config.toml
n_layer = 12
d_model = 128
n_experts = 48
experts_per_token = 2
d_expert = 96
d_shared_expert = 128
activation = "tanh_gelu"
moe_layers = [0, 1, 2, 3, 4, 5, 6, 7, 8, 9, 10, 11]
router_score = "sigmoid"
normalize_top_k = true
routed_scale = 1.0
balance_loss = 0.0196
balance_bias = false
n_groups = 8
groups_per_token = 3
shared_expert_gate = true
init_std_router = 0.00741
lr_router = 0.00145
vocab_size = 6492
norm = "layernorm"
norm_eps = 1e-05
tie_embeddings = true
optimizer = "soap_variant"
lr = 0.0213
beta1 = 0.95
beta2 = 0.98
grad_clip = 1.0
batch_tokens = 65536
seq_len = 1024
train_tokens = 219900000
steps = 3356
dataset = "wikipedia_en"
Below are experts of layer 7 (counted from 0) of a mixture-of-experts language model. Rows are named up (a neuron's input weights, with its number), down (a neuron's output weights, with its number) and show model dimensions 64-127. Each number is 128 + 32 x the weight over its row's rms, rounded and kept within 0 to 255. Numbers have three digits each.
Before each expert's rows: "raises" lists some tokens whose logits its average output raises strongly, later layers aside. This comes from a sample of Wikipedia text that the model never trained on.

# expert 37
raises: "b", "at", "h", "oc"
up0:155118138115127177185146105165059135128159083090143095107208150087090086138088153097082109145132108175139099111163156111121135104122157162145131141190136137074090075127112194151026110073117097
down0:120128136111111082096144102137134123166138085073168156173134088112137133096125101083154133159110128134157070149124124068101105108134173101156135171207137077165182118114106112125066159152100150
up1:151152120167128099164147103152150145082122153090131152137205137106130129100115096169074062097152081156117141109170109105118101131084110104095074132075142113131165152143113176123143167158129169
down1:116081140050133165122113126174128103144147080120153107139136131072102184152170158149111063097084112122143105151131087120107067141093144188092121128157127106120153124135121134103116092084105132
up2:132135090175084170090136123104145158151188188100098148126122153121114140153139102119097108144144137211183110103131119079137177144094148140091145158193085148079050104166195150090104137130072130
down2:086201128107104128103154122156099072124181156085138073185145113115090155129114123113133156195074169140111033140116145135140101144106095175134162088096055132148159132094132206143151176162144153
up3:086160096166133148114090133100135133112155123136126187158141159136154141146142126167102065124122184140152087080106082133128116113143160142122060070106134146159158141161081137093117151125157104
down3:137152104092161089084121128086129103101129084147114120140106166156152172078111089113122174165049100058170125157125149159165157087140078085121174088108120091105135155102138089174117058065075090
up4:131095082186124132132164088165111128083129085143058100152183117044152149110181180150115128137165093103163115113189176162103121119080119139166038131154154130203113124151092231135149145167178124
down4:082120148116127130184117094047081166201173130107129112114101106095123108091129138074140157129120109155103189190105162130142110176072180126133183093166138127153129126117106155144142122096094086

# expert 12
raises: " for", " and", "es", ",", "i", " by"
up0:175166099134155167093118134122135178107145093120105138157125106186111110122136146129090111055141088123140154107136151074150130114095106116124070107188166150081077145102128099184167128116119089
down0:140154075163117120185146152139162091146145196171148159108150102093099074129153144095094167122123142094145117214137110151106086105100184125120168107129101119121187107132164123144114139061102118
up1:142107159092152116164091138077152157101111089143105102174109114159160119111112114146068173156097104113082087121105129180241161146114126124098106146144152134137112137148101103160067107105144055
down1:145060133071071087136119137114101105149129136127111132129204151114111140151186131119099146111142119111106172104095162165124114118115182089159125127172147091110081148094135118120131174114138168
up2:172123113134129136166166111127171123168082090084199132189113155160092204143130142126108163168103163077147086129130096164148127166105151071082113085139175135111146129138081111146143089127096108
down2:084126153094145104126158101131097110092187050110087142149142161095145091139087140096126149110117084110174112111145128155115100199152095147137118090102123147122176127117091108153166152080117090
up3:126147108152105139144162106136142152192152107151061125153185104110084080087117116094122099101113137115118169120066126134121138172114170179051052113169125175134141091162135175138142184124129067
down3:167153180135182142155187199077047113130135143125153134087133139106131099113146088141146109118134152145137095146168170106202149086159096154119089105129160110141091166156156126160112115065091129
up4:172130129083122081099150106077139144093208113164134132141182107135128137144075112109046111137121067099093095106164143099208172174087152161095090080143132150156119134119100130126135132130138037
down4:126183091168081105120105125115121088144175139103223188143100089193132147133126102120124188132162092072149116172095149131098135080119083126106118130096141044170142123133150142106133078127139116

# expert 26
raises: "e", " se", "ires", " s", "ire"
up0:141125121168123143089127098121126128111129159178119102134116136116081119139189154116163150140141087135095119145126178170187138051178143133104105145108146120161089105167108126140130208120146154
down0:112167112101157091119136170150164122139076107156110151130087115118135158088102123128181169148075134104110129141113150085099074171061131085131120122091160139116142170092146149150114123140116147
up1:148107138163168103172131095138094154098182149158081118075114158205104113168128157114063103141124158193116150107144127150162137109089111101109079111139166086174158142151132122095071156048091169
down1:117113138142215141133144194113120092133129123109131127149172119157157145103072123138157163173126161117147105102097147104128135166123059120121105111112110116026146127138103054131158158195129144
up2:165098147143031103159087096138123134117127140128168111095166107064091098184144148148096150196134117157127155129083148130139087110094142181130103023184156182148178103155091118126137154069132133
down2:127092162111059117108088107101162106174112177157181124116097169098149143177148130116093100162105107173131138129074105150137119144170192113107104164150132174142159126158123168129137096135144203
up3:171087132092132093065160173081078222131120166098139173162132140135119121143201151111106131118147097155100185094125119086127149164127086137084080077125126172108112107153102107132115117135123149
down3:109175162111128168120178023098120170100106149132169064057184103140122091117066043108156132149204136139122153104128152131105111118105115137118140156183147128119155117127119083128110132131132200
up4:131132138068112158114102106158063151135186112101135107130111091122098161142111130208177131119188178101124120166051096123081117146108114157123103096225173176140073119087108082120121139104104137
down4:118075088151087139101150101096141164124091134090096082147138050142201139074178141091108200101126084135136119058039100101128150140083108131119118138121075097130108153151166098160106142171151054

# expert 44
raises: "9", "2", "1", "8"
up0:086113138097146149063141107162147106136106169168108147092149160126098220062119094135130126156107098115118077193107095157123154118151124129134108156095127107097134075179106106139108149170115133
down0:167087151099121136145185160152073158167143127121135149127106150094143130157117096071116103135088056052131105102107081095156088146151176141126112139149149112139123132117141145112068042165127095
up1:143155095149169130103110097077099152170150119147085115177135117137128160170120146074138112096211138090126145206082114154145173106117132102200184161131097095106138112151149114107136069114165154
down1:130055102113139128146162134092177131156101113112108120103103072119116128170132120151122148132189193091137147136110134157131157146094122137179137141130130125164126099150056116158106087136158127
up2:143122093148147136082104128098112110016104089132079134138165140140119106102104122130151136179158146093187054181162119164144102137147183126082113088086193144084127079124152109133171135100136109
down2:127095164139099146132169091133103103141147183085192146114102118099092106125111134156131109162163188067086129139118129127149155183153164130183165119075140108138124089178086115146057119081103130
up3:159148093097095137135142170121161096087073072155063162165078116168092124125155125161076111112133167124079122186081130120196144125129100142101086084115116150163117148152117174140143151119101072
down3:141111162105110078100105155153088072175110120123100154146120121121130117142112181145089140115141099111228135139144159106097110067105167169160094173123129080114119098155132127098124091158115161
up4:102133102117142154159095127154148159197196140150138090091096160091128133142091135116143112123143098078113064091076037143157159124200097201183182133114134155051102134140107127108130159177102024
down4:178111098103141124126189081116085155079097127128135121175140128189078166116136135127112136138136178083140113150127084158088056131082096133151053135146094140176115128160153095153129177093145150

# expert 45
raises: "-", "ist", " and", " ", "m", " of"
up0:150131123154148153168108101197123122165144158103128134170191070066146141193112120113103133107116184119060099181106140102097144139124142162076107108084109149094135122108134135178054131194191116
down0:074065147135077142146100118128136158127134147147129074128174112133090156163196115105082153089127070179140109161055118098095153109106148120082129089136107106125135139111132090164092180114160104
up1:129160154166147136105101119023184168156134123172136121113120124136162156158143142131110155102129139099083075079119110142201133103152123132117169119143116171106138155123130162037151200088132052
down1:144113117116075091167156150151113123109147124144113095191114161164111163115134164115152068148090155108193064161112100159147109183105177083100166116131172178177186146130161126124163138102157129
up2:179133042120101171192119125135140112155100173176119147086124115104123146132128156159126146106141095111145114113165077053068115145126100166131113119166112142180147122149155161214109157119139118
down2:118117062139155142129061102162119161141096124065149151141085066166114091147164130130142149127133150116117201129127080126098119108115188115175131134107131169174069134100140155110125133151106133
up3:149147093135129180187171120120175140143136184086127150130090111153092153182094092085055128119154204085103063143129135148119167146150087088101127083138132121099140148127181214167142107109178146
down3:094150133085140146114125092150185147175119166123069109167146130108148219119127089074075120101139123161111117082124088122140140127142147151099095083168133123107167143161169177112111105182149119
up4:102111049126150110109090151098107128153140194147098117145151159138094141150155098088104118179177153064083145162114156146188127104133107177147158109118130089084110116181200146188147154122171110
down4:115155152072111072122094105124177090096086136175198138154092098158140140121143108144202167121053087097089137152148141091103076169080198171114163117105142116092106132146177117131133180166128134

# expert 15
raises: "ter", "6", "1", "at", "ad", " of"
up0:086130121085086117147085161136136183173111147151110141132094168107121123117136133176109131128137127121179078144111108167138162107119101073139065149157117209121098125082083157127174148158124162
down0:122147122120136142144084150114165185122115139145042166157118166119082072118071132152124094091085109111134125146162116127060113143172103144114133085170101116144144153089174151129145107138114149
up1:152158161100174141149122135130130128160151152079110154140135106141165174201131123136161120104140094112046131126197179109141165185113152178085082109110172177219152149044114124129106138130071110
down1:070140133129085121179135077160119119091115117088146149157097156149110119178159070108097117142139169190097117167103113084072100162100165083181139146122162155119142126110089100094145111124061111
up2:134149167167121165142100106135077119152117168107099117109100168142151176176163138174101143150122255143173149091151133175144112157137114123127154139132111116170098106110102157056153212109129141
down2:120109123127155161168087209120136198132138129080146201092092135178110141113170145150159088144118146106136099099142130142156159117106064069108122074090174103141086188138112085146153105064173125
up3:153100057056108146117117122114161166157096135163153129081093105146150149148108080217106117154102113140107159116147069166144110096168119138157127114137090148174095074138171111118110108131141124
down3:162174117122125129112077162113147128056129139114140140152107173175165172101128109197163126057196167226157165097161141187122136137134174117152121116160151084117104161110134115077137128094161157
up4:160091043160169172138125092153159162135135159117127134084143154121169142137140158116146051192132145192154140126094128144113156112198112172148094128142141175151137069154111129067170158082161116
down4:165132102119135093096132093153111118150145149118130118143094168088144097089209182136085053067100142151127119165197128133149063110117114135125123111158108100130143113140064150057174070139115136

# expert 39
raises: ".", " |", "ut", "ur", "ian", "oc"
up0:103124151142159098112106171118178139170134136087128129046125120160118123132117086101122144123134122102090051148115183126158149135152166132117050174117118158116144109134186155186119074100160115
down0:140106140195094143130137071129156107127049155132117166168146137130111160151083115144096102140121152115149111107140131125092131055113154105135127213142163113115137176109095161117111120181147094
up1:114103213115096111136120068139082096114117110165107124064146157106139144115106148114128178100125155174150169165105128124138125146154183138141093139155184140222150085190168071139137137127132151
down1:146085155109141116141093136136179123140078159113131117065092162100136184165138093175151096099013176146114147096152094122157153156126081109160124151131172147111126098143140088147163093089091145
up2:087096140087132083143192186092117141156125136128141119056149108153171119186069130089172103124087134146129115097130110106105153133140127122128157148064173126078135046061105106121204130123065175
down2:159162122140146122090126092138123174114155112124123127096152152162140107152092160130124118140077154122157137105102198140085146097218197135094148108157142110101127091096112143101137090098072129
up3:173124086172126108167120131109134134166046135111138109133202085097155106139153177129150154106145113143118054143083119109160142100190141133094097144138138178108091143140136113146106196152117126
down3:134102146155125111150152088108138153100080129167132159163148124093189134092171138165121140174121107121158165125089152092107153109147126096139123176136173166112154129138123151091123173162167138
up4:066121084160133102133143125149130091137130067146080124107157066120158093147094124127182101118109166156101170162091168120119078126128122162124145151166100179117096063120153085067135156140068130
down4:115145085150160195139103149123095178088141077116128166112145080125076140114172107132109106170159102096171082146125154161140094128126179157147176070174112141176105175127078162128108121125158138

# expert 21
raises: " and", " in", " as", ",", " on", " to"
up0:146155086082137086088087116212082159142133106094093126131123169155170187137136096139069184101175114122144145130161143136110154106086068090161114137091166224113105118075124099146135107151139132
down0:192120129132113073145152110120068113063133106157146143162151155101157154134087108120138135130076109097110164102112086114062116188076067118105108160108128142121133169083142128090149112152129094
up1:153197127165133104126128084162116195135126151080146110050139083123145167119084114120119169107136085144100085135174077145124159119124088128136145121075135102068146167126137168152191107102144141
down1:050101167167158151168112130099151145141074123109181141173121111151077177133142150130152205135116118128130116159113094169143175065174140135104135155179168146145118140114117149061102176121090138
up2:121115127143137096185133136160121087122096169105110058151094113143123130143102066108125098143179150177081083158125128130114129071157069096132148124098167194094084128127131090168090196140136149
down2:096095139120104116139111139115182128160122149121115169133178127134126123096209169173152098150098106094180149081111146098092117121129121115097142087143151080111144103160138104085195096136144150
up3:142159102089142128110136141140116113146166115090127150059085159130123127126062155202166175151125094177122109100153092112180121150105066141128145091101128148091116171132086122104193103123111065
down3:152086102106161094128137157159081129109129091150144136185148143128160157103178201191044133144138088089106047114166151136064134116075117124091187132139091134174103071152103151100104142073113129
up4:118061180143156066175133163189181139069153128124081093125110110133137137149100086142140091102113134052100122108146127137169087118069136140093138133106137103154135093127088090163125191104148125
down4:081105140052129136093071138124078086102145133188163153084093146122064098100154123138118100138130172117137167147098175150144121110112120125115184114160111156098152118155146154159172093151125194

# expert 38
raises: " end", " in", " (", "i"
up0:103083084135129103086138119119144150131136153143136129166099130113064175150133133151111111106156210163132126113125106124131085057124145124166119146089103136134106175092096135096114117150138168
down0:097093141187126141120115122149103128116110085176109125218085094139053144096072166145206148123121133140094088112167180114137149136110097139173145105138126120154129141092128116139189137108093106
up1:149172119180128118088097072148129116113112147110145070105109149105076183159093082150110146172063131136128147140142153104161119134092120157158130123136128105131105117097066135102132142129100073
down1:092084137129171164135118071088171111158178107127110165115077114081132082132097118157123133130138093088148110153104110051136142145100080121156066134127149097134132152075143147070137163134091093
up2:163134121168112145120106171108139156118161153121117137143085124099130179062096039057114156134158081087130141087140093119085134121150123096104145109092095101189094128139105158130128140070118106
down2:118151163125130138117135170088200175146154119131105185151087120108069123083111146101055063098177144088093181105113121134078144186138139148138108114119153105176180081132127115134135158146143156
up3:117140108119135139125114121090116132078116116119156129121114117084155205122168099081093129133159149134186144092153164083097077153132119150148152134119129137143125139122154110146145092185062172
down3:119094090143152093140119152144165064093195129185116140088185112142147135123138152099111165164077161091235070143065127172153068101083111169106129127128086128176103114109158153145100133114148110
up4:167139200104186122098090194073080136168098184090125126117101147122155153165086110183069110108088084073133154141090101155146089116077160158160177139148105157103107157115134097107088133087145108
down4:142102134204144114134101117129146159158122148086072094142101179113116095152146100149122072099095104057086121194133113081078113129125107129093089141150130150101168120126147099064135171112181137

# expert 8
raises: "w", "ial", "ed", "v", " and", "ong"
up0:107128131107135117148139181063194125140132180139092094099124174150069143086122117125135160107122108162087112142187133190130149053135135112150061106125117123092197168096108091138131097151123092
down0:203114119197086102047151095147154105075070166134126031168137131109126169129133124113116133156126117143137127139118145127134134122110153143149139154132146109172095150092115126097158123156147203
up1:120137101134136183166125146105044136091185147119093098096191200165088071106128120106103161119096148093136094154162209077126087156084167101064122118142151100114128182138151178076101115124149138
down1:104130108205112065147173101193115112193116196083071111096123123107142134104094126152150137163157126164091149083071094153137130130232089135120125075099146113081161153162132129159138183112170128
up2:093132117108168182127091130089105091145121134158137188132140170144047175162093149087149164137194155112097106123122064094168104124144144165132104117077102121095167114141103119104105144083106134
down2:123141168099143074140109175145111115165080171130157135120077128153125148072107093133165099098102164179163128126095164120120112128106173164159145176078185100159119088093109113054131136146133128
up3:117141081158090119195127127170082138126118116106100127145165164187111184117128176138156122091122159121097168164121183119122059133140163111102071119116132080133179108129122115229172144126151175
down3:128149123114093089089126151110117062063106136056143137188078142148131119158149095120085141143138193071085098147127148136181109093103153120164121058134146085146107165103118137133132066091182147
up4:105147100172086116184149192140107098123161154110133103142120175197124146130119132141123149103125090137164084138138138163169085131142112142129115153136074092177109112121111109109079156127208119
down4:166077156106144080136114103138146166106157116105102153118157109177136125118134179094122189125103156131159109181143130091134127100137094183128202161090131141145123142077157154158116060133169178

# expert 25
raises: "ing", "ed", ",", "e", " in", " "
up0:121109108057155121133122147128159079092122101144066138195063081113163126124136148167125114125149165146088106090132159124111110149098127090139061077138137145115154134125105095122172112138154122
down0:151122172127133136099078174108149126161136109185131130128142131146139151104114164190117109088126088103113145142196116171125117151064106119096070181130115118164187097173160117120114100120121193
up1:128176103133156123161195145117115137128085145078108108144111176141068163180099104083067167145175093135157123092146108068149139121143153177040096121107095108087129141106145095182069057153102129
down1:154166071140147125153143121120139157120098181111184170152149107157106117094078094093091184155168178106181108136051137089152146134145147056132166132178100109135162169103114158102103151158073156
up2:130130123105175121148122172095191163120140114111045083142120135130116146084123147093058142137122087083090120181079104082207158100114125194105127109136137119113169164118121065154121066125142093
down2:125063122078018158089145114146123167179164124159146122127152099099177165089109160123068155139115154096112133072056117166163124159123140118102137163119143103126025108116122221114064164086119071
up3:101143068167133132174155129118118064128123158059074053133124133062160155077132135132103142137125124125091126081098169133129149084127114127106144127103126093128138135124135123144135130119144103
down3:075138226122158153141118095082202090121054150226105127095149140083080155123171094122135119096152084079112143133158122112120166126158103110120182104149130118162169196135152118164136050112103176
up4:069122154130134147148129159179200151118071131054106056132131133097101137106106141081084146127141158074153118134151160096069165166050164128072179141172150109181164159133128149165137149068133100
down4:088123098170111075121165148126127146173164157088146088123108059117108136083158099126094114102104133122117109181127143143108140150106147103092178137130108092149150143155172122121109112133123139

# expert 2
raises: ".", "is", ",", "ib"
up0:058168138098068100120119134131115096111187185127086182108082118138096162160151124093122061137167050179123138098143117130138141138085192133128151085071108169087142086100095108143131154092199129
down0:207130096117107124119127163155124198123115088113087105217111184177101062106094099137122132162123176124109109155108137099158152148147173121071074114116136116119174065091112109105137107169066117
up1:116105115155100110093126101172168135147086109153077105065136142188142114117107139064097158178116111126111134110118077133124155160168149169105126159088129129139130101159072069136127172153129150
down1:114131134092123135176068108133151146159137179138192135149170121101103039144141119154150117136109099135155160165154147166138010113119156154087080115123099130073141146111117131144152130140118122
up2:109120164171160130109148174125114095129191116108126164158159110073107082139064125170145199089107118114123176151125122144134090087124146132126192084170079120178120105187112171035113118155129105
down2:105117150108099122090134148157142158091157151169140089166164152148131170081134088096134139122138101102063108107156160139157101117119073098147102127162117136126119153068161162134135159100114175
up3:087134092135133096097096153141098093104157168115071154155144134107126099177119168132126103089175108145124129142105106119180190159108103065100146125156174172083084151138161138153114171189107144
down3:158140171170158057100160132159145131115140067072124168182125077102077136151121121182187152096124165064080139142143146164105151075147144171112144151093134125135158123102063115126131084091148154
up4:142096145153148141080163104118184155106141129151137096139126131092111240211064132121120108132142117134119097131108111102126180065114129098139072141152179097134174096095083093168104173160132116
down4:110055088084148128113163135162137106169155102162147110127128157122084109080141158153096147097099159135112154158122117151121111139087175124120130140080131138178162148124196101109101085078089188

# expert 28
raises: " ", " the", " m", " f", " s"
up0:093137091159149132146073159090080169134104128127065141115164118120084087143091093094107100092156163170115105139106126041167129080064110186172135123094124088104123067142136101153109130087155149
down0:086139134130094071202119153146132056158054117093176136129131171100143128100150105157115091101124157099114160120116112157126095079157112109143156177150175090131157066093105155100127106114141154
up1:161156119087122121139157154124147180061106099086138125080174126148126118109143131084128133123176148169127088173120116121153120128127128119051118103145057128117131083114072107098138168141191141
down1:120111114116148145061179145170107095038087126118139153148071130078118142132132087116189139100125126093148093166123126102178155096106067180070113183123123105135152114145075118142124143091141146
up2:112101133094154134100127144116151110200137109104063076128154151141132130090152119167137151149189076149129100165174078164142093145147141132098160102186151146078148144123139117114152209116115133
down2:227138117092145090142132175142072158169058121159153166132145122128150111135134140125108153112184142117094185152038110113102098090147084103154147066117158126092089082168070062143108127124155084
up3:150089154089183121121122103184130130077065129110126075108100071121151087135169148065110187151084134109049125125186174148118126112097155168118081166083163144134144101124067118158131188158150088
down3:120176112141106099194200154078122189131105032087162081176151157121160103118187134134070140134137094151126142140102128167095129124090103133106105107097111119115109066104083151132131125148136161
up4:103152140156091116194124128114123178160108074099121090129175082129143098153098149117123109072134106102111121138111159063133144126130099144091108137131169096195134138178119172199100162103105091
down4:087092117103174152109178121083112160156197076132154178171173133151131146129150155204100137142130085107185108175133194107109139100119129160148109148163152078155191131107077112178145131133125144

# expert 17
raises: "at", " in", " |"
up0:173110131134113161128102151122069126072174130146103097163072201139119103101098123132109092113153101203093103107191113134089101112110103095114096127117118095121201190152095132120111157127146074
down0:108127114105184088130112125114134118119112097144124123117101157092175140149146137111061109102124114140130095147155173152093099081105151131140097110159156137115186059089171126090129249125082107
up1:164070126144145127130117146122112124122146142120087116112129156135081087092078116108176175102157136161070119161080174139095118182056158121100106112166111104088130127131140147071155126112110120
down1:159178115072136182126140101143124131154156115118165076138121079102140101176134125100088105140084048163140198134167127160178092112185109084157167111187093142138102121100159136137132146181177144
up2:115119160150144225115135163191135136110141105154089121081043120075142121134071120144162131156141141097167116133098116156141128135159112067130156180143211152103086088147087126179178116127084084
down2:122191120147206098079129172151136111139136159087113144168126132142126145141145116077148125150158139123061116133083221099214152175144120135106185102111091165061097177073110121154125107099162157
up3:113138140042095144167104140106075122154160143106074097144163198135124191178120177101112128168157177148128093162111086121157135144097098128121097211167136178124106137071105149117168172148174193
down3:157144121117130111148133148132062076100123113093103142175129159130074133191107170180139128179112105105093119114058092142158182153090101156082133082114145125121157091175089106114128138079150147
up4:193089175157102175156118144107082181066132108118095194154111157099111213147109143157106106138152137147174114152076131104099148175153100146151129141137153146098127129140091102140095121121089122
down4:109139167143176139101223155106169166143134065205162146106143108120148133133103170115109137138080177104127146076139102142139104135103163161133126120141081191116141111167158087179059139143146124

# expert 19
raises: " ", "'s", " in"
up0:175105153156143138120136142117129179151140118133118134102206176125098097123059181101098135129117127172086095086178139101164103112142132149130169154157156159145149096161143108109119083094155099
down0:140111133103132099163137129095133081110131076097078103142136072170092208164153165100154101106180133160108109129089112104135122101134151121147170212102090132141068108146126086146131149081148144
up1:152092158129123145101164130107165067100096102155100106197195102124153113089061126129082169140138106139167154107082151099142142161132152137079141109111144152131126169201076187123145095137124040
down1:088148143118119164126123107171146147111127152073188090125106155123167086147157177143092097114190137091149074118138141162096128189193140111117071155127159138142114148079152171042127131157116109
up2:099121105109170162122183104143124154160118118143165108094109118188132082140171079143111168108157114095139106186126067135146110109119082112109146112089085094127117116116075149102141171102154093
down2:098188152159149160121156094092147143141127208118149146095135094131119202123116130113071107097139139141149149095136088200100155149125062075102126165169161157105117177139124166145153119172108110
up3:115099129146166080067136141138106105110188080147125080074117142122089112164090105056089175147089082127091131085135195103102122114093124184142148115127080141108158100084185147141133127118123108
down3:134181121112111149100134101107130144091194165091115115108165136122142093144165082176165127106129111109070152097109092105126119025162107093150111185142158117136113133108140124060159122103109110
up4:143102156091157126138142090101087164186089097104146124089072146156103079082178139164179170132148104164126091145155103164154117151112153185130086075105132139088130120132137121113200112134113057
down4:078187101124133118123154115111129149128091160060085126170111108123217076129139125132127124160138113129147094134070174164129181098188111173148034079139146175135102093157090141122118157150165139

# expert 1
raises: "1", "2", "0"
up0:103155168056159137139145138094200093133164150118167142194152173118114154116123096180133134185110143036105129123131141118166131139149193171117151122092198120082137082124111080147122190117139121
down0:124085143132062116130158158135131090165124095147142092125155145135168159091057162122134140206167077093076124072094110081136106171130122147111166076149103147141143114191129137105111058096137111
up1:110156122148162113112142092189119177200182147087126163117111112135136108210124130086146089126143178159139116083149115084218061100130087124116085106163185106127125171117138156130129139118127099
down1:150115094083199151104122097084156157103149061104122106099121099142148163113169189104110106088122090130134168159173165141145146110110147121119178115097154144100103085120143115056106107085111078
up2:111105122133113154129203103129115125158099175110102115221139153172083162096109175105124086096074125168186130093128145130135107138061134114114134122151123127180106086125175091127189160161150113
down2:198128087092095137173161167170106128122103154102119090152113182112102144110152145134106159156083104123142164162099108077111090077115119145136140143213184161137180190120163117108134112133084120
up3:115127145135130129177180157150147158098111153160104125158089092138094158106139119151099174116112195087179122118085072166136143167178105167108064117125176160069122104117132140137182120107158165
down3:140111107134083149113165186158149104114090148099059160151112082122163101142102131102159156115085156126075112142177108098173131145144126147090139113110109116132088125075125079147117117101115132
up4:137149108129087162142140162155117082134119115172114170077102088108176122106032177179103103112146095136176074101125118159108139093122107094149127182104146137162102098188121114107192164109113110
down4:135177137128083089086133129152152146084124152117157155100083162128126147167138149138128158161057170123071138104146140098130072154127100171199115117174076079158125143157134151079096101115143115

# expert 46
raises: " the", " a", " an", " and"
up0:092061107155075156143108129127087089182136125101120085128127114157100181158142147105153100153156097161106169132143167199133175132091128185103099151090086120136112106138113166142108098145070131
down0:091143097157172127136182117156130138159133085159140126129130132154135209103209082137136136129134096105089197120151140081082165082134142117164116132124111149150163122150130162103134111110085080
up1:150130111157142161109119178143085147148108082117147131181142158063180174117091132107095126070196119172107136113180143103153101152111156130091134128164071191137144113100102182152112136105128135
down1:194157118100166183106118135152077067180091167109087114108139204120192109120176100113092084137114157067067109168147127072165165126125127178165127098148090078128150122127114169165126135050129133
up2:126091111109120182159143150129104103159103076106169144136197166144125165129165157142112116098132114166086112117093106141141105169101149177100165087072144165135113095087147156125127119165126105
down2:140174104198170097154102101163096072081178150126103077060125100102091115050120141120105161158187158190136076085134119160121076118107157151117167128108140091153136124160154126085142146150089166
up3:155137091121155077136178173114135197117089170126109196083092140095079153187133154100183129138094069126152066162103140140145162176099135150108148093157110157103140091100142172116150078097123113
down3:106126133172142120078101144051076171151138147121109047177125136135118125156120121151123104113131074157184134147212102222087124142158140158141125101137169112123130153096150158161142111104143149
up4:115138062102098091135121102107138117059114149084136171121112154190123157094113092070058125099122098134115100175133102112118131107117109134112071119127148093151149149162205154143168126142067108
down4:053151114105141168156165202099123186076120154065162196105125156149182170139163084148119128097134159124133115120155083114121164108114126132190156117156146098078131165196128141110138152136082149